Below are experts of layer 6 (counted from 0) of a mixture-of-experts language model. Rows are named router (the router's row for the expert), down (a neuron's output weights, with its number) and show model dimensions 0-159. Each number is 500 + 40 x the weight over its row's rms, rounded and kept within 0 to 999. Numbers have three digits each.
After each expert's rows: "comes before" lists some tokens at least twice as common just after its tokens as in all text. This comes from a sample of Wikipedia text that the model never trained on. Tokens count by the router's weight.

# expert 144
router:450490479522541406405508509578491525483544535424504479527447543545539548517507478461453481551491501451466503521508434492553475531463485539466511482505465422478496530546422512485619510465467530499505569477476490497509541419462454544502404508443530448516555577534504528500502421519441491517475571499477578446508467585477489449500485512465510487535514501508491554531534550508438548511568447514427502554480463532542499529497546527460534576493503500483506517485471478487476558521507438
down1:567526497528480404446490452415391448461518472462495519528465508531485375524518507500463522541432491491494529478533501543444488476505516503462493455542475482450467528505515468469532507520466522459518558544553523492472506500493554554434518496476539564479424551462483535465490512543507471579618466527449521482519473523514494506536449540494533410490526475491508476584571512569482502478534511498531520526459436510482513465497540455523465483540526418530599453482521498549513484583504529
down2:533445439505558427498490495538485545460537565522553527543505498540511551513530482553446499563531510536524462513502485511527501513529573524442589480493562500491503470462479557490457536444484487521542475524523510462439467499520399502433444537518513529438468484502501487462476456474481466578525544492485487479513546472430445530484595511525547453555497551587510499494509490496480558420512465495483534525560504487462476459481448458510544460490483356444523494535446605452516494471471502
down3:533423466475539500538499458510457469454521556528539542543533492511540408466441575487558552489542516512520486512440483491479502476465478515546500532431542448483524511460540542558533546542510538522489514495555429543546475416561490466480437581548452492460598559452462476477553518460413488477433461524443537509537479454510463531533454458534515457496516502539535522526524497437509489482525558482443439476460588519527497477436445555536491457448430523504487548506441515541484528514492495
down4:438514538566442530459487497521458515501552460512505544543538481481593568515570495533430609421539483540458454455520496496545522480536493559534569488522491501448478508450498509496494495462450501500543539476511479414446524518447528505482439472521442506492525509495546493538466543528514483496480493565441532506517419510523442540421549519525421518485484456480459476489553522453440462417534461482605513538497509462451540443467540442448583553469502455496457517481546488487504533524500470
down5:506546495533503500543539476530478519537543502487462528510478430500461518507503422464489530513490528487546562450487454454426415495507527511526547503550485501502537493519521513450512542533443493590513479520522419472446505480559497545513490511466461485502458427479551514503571472491556530490470484436460459482422494535514524505531437492439531426527506515542454485475492498494542568503551487523458463452490536526488465502557526587396637513581427445551442513531459538472501478548566481
down6:538514521441519473531458487545508546584511511563541543488550512448466535577476550497480519389473437517505500497576493554492490462494488500570449462511607489486564460425461473523509488570537487540566492492506419502373497545492482508467508472506499429535451461471534486492470539534538524425467475511534598483492507450515481528483416588455526474491517448538452499513511455504472495508498526459477502457502460461551527477470545526482517451479508506446540559467523437532536506552505511
down7:477521532517490527510516438535476549432444505481506546500392484457484541525508473453521554518487526585504523514481544475502549515477543547512509491486554507440537482502539472503472564505551485468452518536482556511511469543538516438471470524485524467528524520468524515415517518573477582436469496496507433536541467456478450546418593502480515426492497491469608484469443559495490505458437485456499513488586518527485480522465504574521466584479471544508487439508402444505470404519483529
down8:524509499477514507423455552523476535507426546517505554521540470551435463489527581465541501488477582481544532478512494504499475497527481508467456518499475481532518428462487560494506462444525524480484503555446484451485418461539540559511514397570514575469430515557481507474534467535505490519481547511429494521507461533393553518503487531515460436454507491478483487451502573494512530446523529438461537492571501501455498480473530521533457469484420478526593537518380503540553559544488545
down9:466467560428471477465487495459548503533478544510478527467459547599478527581542491470523510456449533438496499454506465461479461498522502491504457438447539489501557509453462541489536456521488547526472519495554506503554438488500433555502496435428571523537526525498473563517452533553513505448454547501446496505505545446484533493476544493590549569556467511501558540531569508462550492496511545487450525500437510444454577474501494541443453497480455600546459443470491503435485567560470464
comes before: " |", ",", ")", "–19", "–", "),"

# expert 181
router:544524507527522419471540494531463513496501502460534501576506525525456528482531466451491510501507485485466504517534510493553493543469487570504462478478400448419465549539488517490530450498496530565521523432490489495488489514484413563527490500462526459563572476586510453544496414442424511453453489512518507515532476611516451527547506496459500477568550482493513544511538470470436508499438501502479487531492512494459488516522487619467455535461541561514437507490502353448506531522514433
down0:644427448495491450467517481454518483470469491466584515485483519478497523507550522472482572452500440544505525490483511483451458522483420476529456542512510427494541476530488542478437486451546431524455456498519520541572469505493503523536522540492611511519481496494474547473482398504486447524569501530507556466516492486533571486464493541523506436482467472556478498512510495586508559476579581483466501513474549531434501481503549506412504519533467469458537485507490483475516601511522427
down1:415547509468528562452496436498493471569552430493492474559437522520506465499495470478574499519476597507495516531525456491491501457494521502478512457534536504498580524430541534457448523537398497475517476511464432481517538466516484535504490494503547566471506485563463500500525528477533547452546496485499499499422559557462495487452486416495579499505528487471428657515532519498558493551496499513414513513424462541520460473495499458514457496487467581489522527516511513431444483541530542
down2:475496465470505514484439516494469510535484463486512467498506477498560492591564462471509459573463558507453446518517393601456469441473559431536560506476457486523524581456541515500542546536492491512443487567496490513467516523548464573535558562474488428448467488542474468516466498509551497502506470438519560479487502469504527546504461485453490538544490499474511525478512501443558507448553543526469553445480432504509567462545548426423482415521442546575528501518518426521458475515528508
down3:542511471479489475487492520499490497479561509490506499503517555440487510510534589556512479427513431460495502461508468503467524469551531379479578501525539505477524440474549546546459510504453506458529506476579486498522486469551503447611536472558411542517504536455494541407509543427520522527539478516509537540545587409502486513494535450539464502404473541548503523501476486440499520540433546524527539503452518485470558430495455439496511465485535413481520488523449486522512542490457548
down4:568452472528496465510515515421528494535501495436495459596507427477539534527451469536450508452557516481457514564503507502553423528500515510420533443512466540488497545457534502432521528555472556559535461481442518534437514597481503590527501455467476470451528489477526526529497563502562505563440525546471499471513550483465497451475481507518577473545496441467540489559479487447497450433535490579509473484437510471513495501496489474516558599504458523419484544491483452475477563471452490
down5:389521494513487500457540465514560492442502468520463549502442529571477431446440523465480533496484487554494550518516504463493597475491520507492433538480553545455511576497528490543491482495565486455414520457542498480461461516525479506486501533471482521475550526514554445507587473487451505504472486507514445539581487519548518424485508510491472467495455524484522498495453561499606492596518490500510404446553456474533482504490486470542515534432547542494433434467597516475472480534565540
down6:508553531508426528501516485487482560515429498548535532475483479504525567515540464491525498464470489430450484409494537525588501484564581498521553515489474439554514447423546461560555510539433520521499560515450608520465433485513531444516492474477547541503509492530466487499542507500373447463499485512517471447504461499553524505430491504519542512523487482462538451507498477497546447583441544510567501486473528471592511462480474471475539482540527490533432519549563448493445474463464490
down7:564504453531512543547399511461529550450517573451515509533573565522536412480485490481463502560551529414537474477520462509460477457482520456484524516488497503510456562575434526494510536465557551495451533468491575486538510459437517538561537479521452454510546492518550567492472510518520548444509509498470546532479577481505458456513472497528508477441518442507517436459505408539388513430512557446487494397522502448490497469456506508478448532521545524498558495475452501509513534531482507
down8:427499511472451465496554499468542530436505486472519436507504480456497510438518468539567461480447522571465510436495576491500523557568453462477515580512434451542455505565499493424457501490500470437493529439464556547491594528516493434541475534520512522457522465535440530486498438453518461536529508484546522501568472475505541556534465495446512515513475510428516442466430544515511476553473492514505489491484458545500536577517449557499619514474441505494500459525538494547607459519531488
comes before: " |", ".", ";", "–", ":", ","

# expert 167
router:433471512473540428435525526526495499531510515454525500549536597548540554493560470495500441508450507429477517445504481509487479590468458591491505452484504508418565458480477488462557468552506523541485482449526444530445531478520474501555463519454526446553573580506466473543510441494475518447456557520523536501555478538436490451499508523454535488508542565455561504492519480540500518578526482486413496532533469463496435476478546534489488484515510455487515497455560438468459558481457402
down0:529455417528469518493465518556476528512546505469414574522500459554555542438454446476563477546501507427414452483538435502499499415471506504533499554489489460543547526478586479503490571553461519518488497544467554493563482508510518515518585466502494526478438591459541540438577504536548494505424476529464431464531519465501557549467537441510471515503435546536469489499432540462477505488493456528458496511458488452461431519488441460504481542520502474514531476559463509511540475576511519
down1:568509469553549469521479526444537444495524538471530476443438449491435474517506471510555495495525517502553512485528483553499504478403470475484446511524481503460556525547463534526513561460567493495484533584544451497543559500570516516517526484485511520483533518532474531489515542580496461422454400487506486457533505496425583545511580493499434472517514471482551454570540492539499521462451470462505522446484441498515479414426552504478537486528565423510565472498466432418461512538469499
down2:480495432483483552453496455572451466494434445514477532441525480488550536513483507526533603524513479537511455546507550516521478520562460490498564474497495465470482464497522531527501477469528577470521523481505508488488465518505463456420574490472554499575556422454518511482518451533520490535563500549514463460447464494491528463483387535508564478540560446406458451506569440507487503498529480465587543471509513567499504488460515523506506567516478425528441502452482543527499476444541606
down3:573565529449526471520494464562472465427481527561508474505545486492503454500529481502553514437492533531490464558452501522467421490469577451461515499597529549469572538492469443541427425550478527551470503509489516496469569504468479474499491520467505458470488527417536495478444483477567439526470454467442476567505515476517551517536411443573469459568526503518499517529497545500485617500457512516540485537537477426488520482487441452589483514555512509523464493424482475519485518519507547
down4:522533486572473433524454576561513533588473399494484469532538491525556485537459460515422505505552470465531525581481535531480472537514437513476495549515489509469518552468556488492459526541447523479491481458529520505523538605495496585467488485509479525488476489473496551582457450517562487500416538532535522510469467534528549419482456475422526526489531519451506506556436531465497490474536463445472508495530526488519509452480596411449544426505450462504540514473437443514483505505439501
down5:582494569536527495520487568428523499521523481452422513512482452454501447516504511417501462534505469520533458524550570556530446506481430529575520527533528509505503443518495528505545504526525556468444504477431496492492560516543486591513474445531509512442552536562483532497494541491448518435478435514522448505460468441484513540544458484522539483542553451532424516471509455412547443478601530507525454540485450517551528527445495548524449518534457516441434481481460537464430551503513482
down6:480502506540504513519500519453510421468475520495553519535494446531520417539508497547477466531505527504520499487449482515510433519482552389551467517573506497543560499552420493511437481503521478453457443516527483522472510458489518474519516572522553510546528443430595588464505535567489406541467501535559457437443478526489506465422509475507458539475531468512486542462528447470469543496501433562498576530474542552510557492491457487563568412513543517497499457511440434533501504516528470
down7:491545501574370544479464487515510566437491520518467538528456451484446507490478508578509482496546562517485536493443456500494540431489560433435522554525395513501473530513514490523553486422532529512484528498492428505531521550547483450506455423441539536484609465514464437534538528430539441529531463472498539465535535493563471530482496448506468460513451481539499534592571487498484520535460479471526486464478523506526562510517545502475515530508480440502499514501442505556566466473437509
down8:434490573510477526527479485483462480431525507509508471512451469525553426491487438578483483519457598556489563482508547464475598487499486458460514480582515424527448436470536477494510464490503514600509514554531482504539480526528508494505527532517511473482463551523535524520553527424523513498484479460451438457545532504526422548535489497538431428540473514525563528490508430476485510486491418485483500551578424516515515516472511483521554536516508474534467441503508461516592480371507503
comes before: "\n", " (", " is", "us", "e", "a"

# expert 39
router:485499520454499444438524486566472517523486508432521554533525546515544499457527472478523479540515607480487498400504441429546498565426481510472466541499471485424537483482444476479521470601522524503561480502544537546515530464536520509528459499390517506473544548564424467532525490554486508540479509484476509482602486512513542518464535448485596521532498495498479569514497465546418514521474535508461532461459462445531454516535447524450442481476529513507508446503478425513559553505471438
down0:452481489414500552537486460497446446419551475466498427518562512446537506396478543538524571494450526558511541515438460577459512484505544464505507499543512495527464447527582515493556527511518501440495557550448486440487502526517482566568518465536473416555449510476489485467561513497578521550597487461487518425522502526488493419498413548462523521479544489524540524501484503520508470556458548509539461458459548538524536517409496509517504543531500545495477480500474460499468488530473442
down1:468493498469473517578571510441533510508591572482450565474509485560449493511527468481499512512406466513534449469483520524515472436481516540530507554506500479451516446502478499471548544467564536465509476494521544513475528428497518454470506585467522490489485512510502429508551453492467461432503468573605524541554435574464453567533502524499472489533484502506562425584466513518476550427500418514479508484538579469507436525454517572541475538515466462494434489468444477464536520488499537
down2:522522502471499416514508426473498461485443488477522458528548491470511471495475488422600525454491479498501537503598507573516518514513563489584480524488536480475546519483464556468504398553435504470536508505514500492476528502493487515365444515543550483472609530500438531539506474561580480555470449550494533541541543418566591523484485513500529459487524508480463420449490500516477488499493505472491466505534436503463516507546538480478501545441517424505544457483504463522475473464547539
down3:529547486454525523492525543473460544527513472527522469461410522461498537554498452497485475523482525531523541547496531479455466554492472476499479517514516513512497479419580458537423481590532484426472531436426458550474648526518553493524455435598482484524441472540478569465504501546532506507515547518458515426496487502469513500423578452536491517501507403472469550550516433512492547454513477503505525530553507463475544462549476463491519443521501480483559553515435517518499447513535461
down4:510515532426504513457460507532425496510514480549574530487502501538455491519507444487445391456487392506564486476487500500433572411470475479514526489510489509514487494417566493511475522563487452500499453513548496502527546466478449445445515472522497546500487507524459463481462588547532557461535506469537475447430443445500465477505506538469516510514492524518555532540485542524430542543533584503430520548479490508592519554500542435494408572471558519514521563467561485483483508534506518
down5:473536535509574546469533407533538438533517496519545442418494536520483493564506531465508400472543497499487557465526499445487505541514524495389474502505475508504539552475567402533534526537463508517481514534460480500478461482509485482572534480510494588491482543490542484512486515497459464450528516455477510429566433605533504540485434498469481502491496476544508441477501594564534490514552527444574540459446517425436440533445536505496461504471444546504512522466477479550495484481541477
down6:484492589559543516502423525503426533553520554535498459562460501478495425426504476535466495521552475508546539467433490405501515520569499513507476537554497472504463482498515468491536539388535576549473485508535453444453560546558520488540495501520496505526470480462548478475598455522476474501443491544509547531447558442503445507519565418566483464453551522561530479530525543477557508518481437462420459484489511513509473498499483491504462535463441516508496446553525522516495502430527436
down7:483468555532497527486458553545525517454449514487511474455523521481504603424473523593501498470551523482466640541493480477566535494471426492457526507508517499421488476475408515427534467461524466519486524493518484456458484476509500545524501462504522591448497481493579495499542510538464479520539554542471491554485501453436492516465530444449498514478520574535498477513473540478430492477462545418538554490553448449521430512489576593465450476490521501465540495576525464506491526493535527
down8:543520496559612556463514424470477453451414518548492520507559500501528481466506468517391531557544496479501546495514562566470475482516436460420478459499493470500508491574535537424496449464508486443417604448451474504550499506492515570491512485439466510509520425484504525490497486505546520453509492529525472517579493477506529502523469484469534550493447584467520478468536546423501490524456473473517531537503541541482539522459501550442520490550463439518513536425515519536521578543487453
comes before: "ing", "el", "le", "our", "ow", "y"

# expert 27
router:518486458450536432462479577595519537462511522454535486541511558545496527556516462430492511514458445456445526474524486524512446559486509569461476482455456439430535531472458489458555467496487511579523500499486470527510535485462485575495450502424573438595525556511479460512498431503471552489495533496476561507501492569461463501521528477441553504551533489489566552545506446551502551463479516490474486524456469437542513490529526558478473533479492490496553468472494457435500585532482386
down0:509498481449454471474542533555454537478562528528416538544488457454475557513466456498445455538583516494502507470530537517536475469447479453517496470516396505527407486504465535500572517531527481451525510528507524507467538470490553628567526468488499507461537475490540531494437409450464497535500485534488502510523482551533455520493415540543445498541437451503445565527497486561485513404486459528514527493456527515460499535554491522461497571547492531579502503397497517520555487472489457
down1:495545522544506483483488542491521463502528342581456510491538435476439442520429505521453453527476553526480514496448445581487538462504463539505483515536468443449533551538488476467531511521485508479510578492502466544485489565494498514495571476483500488451536498499460528530553484533492468499508599440448542517495425530535519527463474481463473420514488498511539441516556590548519541584583530570533494531456492501482503480495507489476477508467453524473520541498515485519414447463530400
down2:494438446555475504527508512568538448567530579435482439501507478553506442539506500583522544411455448474472548458485458473507546521460584498454484510519539434481494444432493555514508531521528577509512550467473423492511506523522512501481548439550451522517497455425516428504511470418540529455470470536468519412509556531455495420509504515553503555482562478550447453557550459475481439415508520457464510543498493483544504491463529495519502474528483479534550528521488575515503531521481531
down3:579550464502550478545532503523531531506569498477489404566525459533461488507458471427536465519481475488547498471418504531547420451499485495466517510506489496478495478487496470469504498494463489456506475533524490503585523568551529500532510533498529487545528484466515504549507467540488511527534434551432506662506489486492408532466548426552488524431497509524526524450492533449549448419498571468474517518429548508480480488461442552448503456543462448461492533482470509591496519571505533
down4:478579573445576484449446508540494568529498464569545445542478529463528494475527480492435516517492563519572505501462532501474469486527486492505444443482497540533494558438511577479525550562482559458481447596455492485464545499470501574512416526464555512532465477539527487455525502511424438467466395500486532482534466543521504480538451493475545450538465507436464573500454473502496535519526483508467465553516467613470485418499545455445476452538484523481512502461511541477500519528490532
down5:444459514500500513499513441437495548478498531526484488461455534448537483500503547457469566488521480549493437486535487437515447495532499456485596467527517575512427522504540508513440443507526454499432513495516564458517449483504503489541581545507408570445530465504513552529440521510538540477512477458457443506624541528471549494566524521477592487526494463513484514514562586512528464526454504473505537467435537440477562494498434519522482548430530461483416516532464469524504530499537439
down6:534494445517508530485555435480447523519552550479457512502514531468492622498504435445531445494526491474479526509541493536541413512519442531551555442516540497555516530509487489438481471432493548485448472510477431507625584522498505495479464587545527522461525503522544455534516483492545539453503445538520504512469517481525461491493525524531458511464546521436492409549434502505537466420402478484544455528441437569568486522527506468488551471498526505449499557478528501549489451477477515
down7:461478485426563447507467519568502492520513478433478518577491509512495517549534510545510518473468453462523447464493532468542533530515503466498413463488485571483512508552456504450409525473580428526545543439485471465477509545470491538516600549493500527513480492451439509477428478496521467488451535525540505487476509486546470433493471441518495532509542567460545518510523508524517537374455567528543529468461474498475550474524612490417608448537490521484552519525462497498479533463511521
down8:509460549524487523542503495535620538452391470479498524512432555475541551498507481535500583486545456480492484481502497406540573541491506471562527497462535483527436449476523468544530465489500506577456514508407508466445466485506476421399497566512472498455527470476462553550517515471511508539464522554526482501464535488487491540427527503418459419479516490548531480554473501486435458475543445508496505479516504556477543522542523429502443551546527503557529531473503471566443528548504500
comes before: " |", "%", ".", ")", " (", ","

# expert 149
router:457548466496501430432531537566467504465519526506503476538460556503519534492484488444455489568501496464464500512533466437509487526474478538518498502484461438456509546484438518492660502463512485502541537471492496517514537431432464510515431517466540431519554565542447452500491392505459539498449540505515585493489497590462471443494492532457543469537530512481510540486547487482480557539533508518458524543516437508496478491499514523478530589495520515514533495418502465447426579486515400
down1:586542476563520467548525520451475449447509509484514527471496444538438446520478536425491472382486522485487490521524554486517480521434476478512550494420501484509467510550510454446466438526481512497532516511481503499608489507553516437526515483456480455507595578481492507512395535502572518469491511514489397517485508477495522450513439533581498549523532518480533482502545497473585458481475510559466539542573508492479541448493502471526498486572607540473449477566468484461476501496519487
down2:505519538497479497506461437436547512569476478450425526493493529494494477485473502530497494628531507503582521527471476475449476493497499523530539420559470537459534509518494525562467474560479453442493496601540441511541504522535524491504510537477499413562505487523443530453498494504553532450439515532539476461462467544528524535466518462531480505534417458480561510450559525538469520408521554519473452517552543525489496498475548571435531528533474562522387483501481504482445431449461452
down3:459512508509432537513480507497481516572477620474506458506512440517473541379555480525523453521505468487526539520496482402510550553414429540532482426434515526461478482456453448479494524436512566513568525536499566483507526494486598479513488531515488463494552487496492482585549498528564477597524471518561490526482446500539527469484530502485459452469455506497527512506499525451487517475469464587539490587567472515475464535477568471560453453470477479469500475541469476505502510524445504
down4:489474504540416474408572482453471460449524436558510499540494506535446430557481604508511486524522472475559460514494488558505506584470521531537566496497494463510495499517436525513474529479534454533443525519547507543489539545542510512528520552453465463520466469491472507472475489528509508485483497457454469553563499450436454484493532524514521480423541555512535487504472600506564481494479497503440538535536531521552461450550490552484499530470349446431535451507482449514477422558535506
down5:493501462448455405496525448520514423498576452474477534495516542487526561561415503519466590545460490526492579525469484594500512452541430510495504423562471463472495537468495487562533476540491578506557496505501517466514504533501535527510538477489468511492467528471499571494495469468438504563517464437496516520521434529497399465473468586484526418491507441489472508490520462508503471564495522562444531522484451538459525450522573441478504508485473554462475509512591502583455490495545497
down6:438484456444507491469470457465493489541536513465467505532510440491492492494458502458438485523490458510461468570555515546510533535447522423524500511492519439441508605502514520525460483529490585472547443479486516462507550515481460544508563414481534542489438552549486525405513484453520460514472480510556498582447491531461510467524482494493494552529546408524521436531503449489487503502537555517513514558411509519506468579473549455503505553467441593506563582516514444483540502488555424
down7:481554421480495520587538510476529540461513514448497463486501483507486458570499515551428504472571504575482468500577503572409457449518483481388544524523545551522532554509471500484504455512435493503498471512468492545429435403526525496450581446450504504478485483508571491487542467459456456504538494484502487455490540503451534590500473564476489504577524477483514471490518517501443491428516509432504519514514516524555571451512497491486540473558557498467415499553531520519582500460487479
down8:428512520503450476422500503570445487540515445513473477534581566518507478539532522482523512504482477525466486417469443546545526470476543500497475424553496506549461492469529507578544476486566495479478517464490529500496435569458503561500487512442496552467469559511489513538576529589444505517493449471437582458532506472482466535431517448553467453479495502443493499526483511472498555435496524597553471439547504534396467457563529513483522558460477497520523456485460414537538512532493468
down9:557527490464473451439431495473517522538437508515513496528488510538538497542534513471571482461500530492499539490460492482450440466488411518499453558551490513527478494511511551480430433547530499506447447431529488518532497484492488576478497486578463486422444492561470510547550502533552419520472454550457424481489476530548579464526444574464520536454473431502451463419591559514562516547587535482487446488544536512539513533512531548504439479505440539509464520529498504497459542513478555
comes before: ",", " |", ")", ".", " 19", "–20"

# expert 75
router:490481449470535411443500490568510501509465488531529501571536509552522451527508448443496435551436545454498534493515489487514441546469539559441528494516456470439550500508451462477562554527473551511472538481510471567469515457523438532548456527443560359518538537534501461489526477526427504484506506547503569509584477515500458502507509538496523538579509563449560577401548517509477504517477495471456550552539511474511441450508466507450445492471534510552473522516489436489513501544507465
down0:499487554480475545454576483435486494509451502560523442468483516532453533416479525507504450488492501535413513469439540516481520444546499525528470466478530490495445521495481491463477430600442521534486542530466531406473479492473475568550600544476456516475499495556468551541531469405504496477448517544491458504531468540465473488487495511459465486532607546524483465457490500519553494547532541546533514475528498539505464436524471545541479516422562511500408441533515532569586540490503476
down1:554535413436559496531479568459536513479433449490458467515451454541527527507566479449489528513528538443516477499461566459492472533557525509492485537494527530439575478464514466606458478509527496541488474416421447506513505517519491536512528470520516463486492501471501425479533453561480531433525498510524612565475487498444535610435528509419500460452524518472498534499499517514484487537497501543475523439564478490574492496462466583474474500503458447531521532530506438446537572488496468
down2:522483488478521443441494519515473459478517574530505525484533519530496470491437554469522487547507476533566544519512484531452469502600465564445492513488483462558513558484446410551528444463448465520564483508469528538425499430498574554507500494500466431517449525501551547531497538548486464515571403542535429567554511529521485497488466449512457482482538499554544577452463479537443494511407467511487427429539458476451534534511518533480462517570554500572508489457489477526542511491502476
down3:526491579474499505462462463527448493460481512541509488451541530505594483484504451498535541498538561542435507407493492504494512533571527486508521462461481470538501410494441458547473430628477441490498451491553488487515480460490470474487512502569509527493507468494439563536546479553452417464510484528486482589526481475503519516480530534491535486463525456551451531431532429535502513419520520596481472475456511509437475503485498548508560492500474542548456490544523539483450448480563600
down4:508516529514539506487457571470527478505565512529484492544502518514501508476550467418522440498480416511479420524638457505482524547440427495496487531446475521522565533502520527577505543505467475533498456464488542509514512433488447422464438448524488506525508508525527463437471579517498436516499486443525438585499593529469487515465481457477487476511507489466485468524515533530498531457531520528520519525497450396403577476466492493536576528476502459478596526533511524466491570469520472
down5:508405520555458517477536528516511479441437507560566474539453502478475485470543448532525500457553547414483513493515519492523486502597466446576448495546442514534544499518543517480526454525515517530512521576542461456474439496548463516541552477468540407497510475505405479541556449516465558454476499542488489480524564481438478425521496539495472526569461502534446457501512478530477429489531432555462498446546482458503526445491508491557446497510531593503472435492528581519458507516545492
down6:490479522490486514556435442478493509470507521414476544524553523493528451538445493403503514557570461532482502544480536463571505540464487514481531456448526543455492492463510504490510464546507520473477497506512542461463490427504465555493506399508458464549467440509494527473523484472449590486574441435567561476534532573464567512542560457476520502537506506503559478465533476445492490547489526491485431441543518509494493484442535533443451506614480438547506483514555518597527506568475516
down7:491455489570468519602530516528514454398510527521488514478503585482447532441501518497474488488518528555451493384522485476531594473531569533504484431485512532517462514503517460499517476469531450590509440536517550511441493500493412517546523478504478486518546546546513457494479486529515495505460471489526514499563476553492531505519433472503559507430569534518485486504427454535491438457492564535533500446531430467479474505429456616496483540538533536436492444504558499482507503434454508
down8:476535457534508585543486540443427525472505496507513504536502488493528565566625442463521551544458546495509535522453481450456505520502490464472547423511468513445490492456501487541454565489517572430479509435551501485445496502509531443564511516518458500479486625488445508522529463527411519530550464501492503553529517508470565441595487530509538506489470519455525457472508433464562489529465542494519479526471545495449463475510490459482466488501576445478504516454409498514545486571458541
comes before: "\n", " ", " 0", " 1", " 2", " 3"

# expert 83
router:486546486462483496437475454509504489509462532484558500636553482511522556476490453415514451487446505446448552504527529557524464534530526567448533455476476488434525534547474491515571515471498547527527474549510418522444526494495516514532402499399517423564564557470444539483544496533508509470535505470480563538512486508484496488532533522449542460515558496463532511509578466530471542534445492457448533494485477507465459481521495560479443482524504482490561490504497432445449612502488464
down0:452484450518488441550497452539519541472546515466479514511465548459523546473470485459512498511508518560507515566469535585485533432547563511465503458492524514459502486517495449566539362503537517556514512481510562494475511502545490468467377500485457496461544482489531476461526531544442524494484477501511506435509521528472531555456513545456485491516442498526512487553446484497427565508479573466598448487567484489424496561514488540514503562525497542416500474585482482488490510457390457
down1:513460550503442524506623533455487522461501496567460524501424517467503497512412547471489463492507476553485533488529503423456506583515480484494445502541450444520543503521481503482498521449495462547491436478586509516464535427450518453534478608481474538470544530463451448456516487497473464416445507465412563506533458532447487486539564536501531590517529501472517463430541543484533518498489518478479497466479501469476504559549505562504503491601510474452536528521490512577578492535492507
down2:492529472486520476504525444466526447459485530472485549528482506532548508525502493501544505463515500506427541497521500583423527551523527522480485500524456564456509395548507480573542503457475590505514395408516504530532443499518493426497495500388543540491544542473441516495518538525472449456414493403496501521419515552516528457432517520579431480572537526528463557467478522548482490497498483586503530521526522496437502555490480558487511552444444501503495476508522504536470510475551498
down3:505465552528532539551489512541530491557468442406538504504518505469494519483485498600501477512520582508540434414509505434489537532449473560513479478429545541527559430466492469540523504533604505473447565492504500519474448513524450547568469476498468488513468510551524492542484488536622493556438546504478487485513487515526505524484444478544498527528487491492518494511450472511506513516423559453505523527552504476442503474408520487534418532480480472568454407410467537506498445508545472
down4:481560523510454474514494470503437514450508470437507450419524525445540494616575476473500505465457513509456444545549496474498570559639452551500446494454445491463517491521521515527506484435462503492484487480456424563608457543489475524479525520506447538516574509505492503475499510552441534485541478538534519535497507451468502598516450499444520532550529499577458416444549493481500509518488497527467395438480520502553544482534498526542480471522473489467488491475501476540499535472531515
down5:493543442568561503429452467568509445526510510469516508528494537493543544491524514537406415422486490519519498495581557438506490406468498546465463432458441518510564517377466469500456448573503468470516520463518504452546521486469552506450570543503486526539565482449448534569519435443572517527537479487481525484501492526531489488467500498481569574514537494521457506530536480455458530566556497563493511516432498471476523489524481488453533487463449538458513513561507486512495533554515491
down6:514472544377483510560456601506526482444463437477535527519571523509485506510471574440475459399558494556510461558573544589527479550521460497459456443499492474505451522509529519462512556434568535422527478549453483497495503524529523526498497479500429532520448484480513446559521393496456593505559532463500508493537447496509561468509518505557468510454436454524488487455468512441450544495520527503506493526509540525556496531504472528456460494540573479539523507490470513465462498504529492
down7:510514548463559478464425506516488442550452508445502541503527518496476454523578535585492539502430513533569474523501552533506452553475523489517538474494498511538533527557528555428544595550397426449501503484538495511529455584465458528439464553497522503498450449540489577483494532502519528467434500561460511494492437495490534516524463536518529496470445453508459595472552470453496503452464502514530513493502544589446442461508563445434514526506503508499482551447465478436438518502487508
down8:564548530468497469470502478526543427483464428531483469556491479508432561492505483456505509482598504505491461529492502599519525471545472502491537512488477561501510547454525527492465426516555462541497461473545487429406529487488511536457464452489575603492496486429488473519485468486459504487523524480495472493564503510497498482501514481496596468478459483526540461536494507533468453447511496481509484573462442464586421542562536516483508538461630519446521528473445562435566476525459517
comes before: "\n", " |", " is", " (", " and", ":"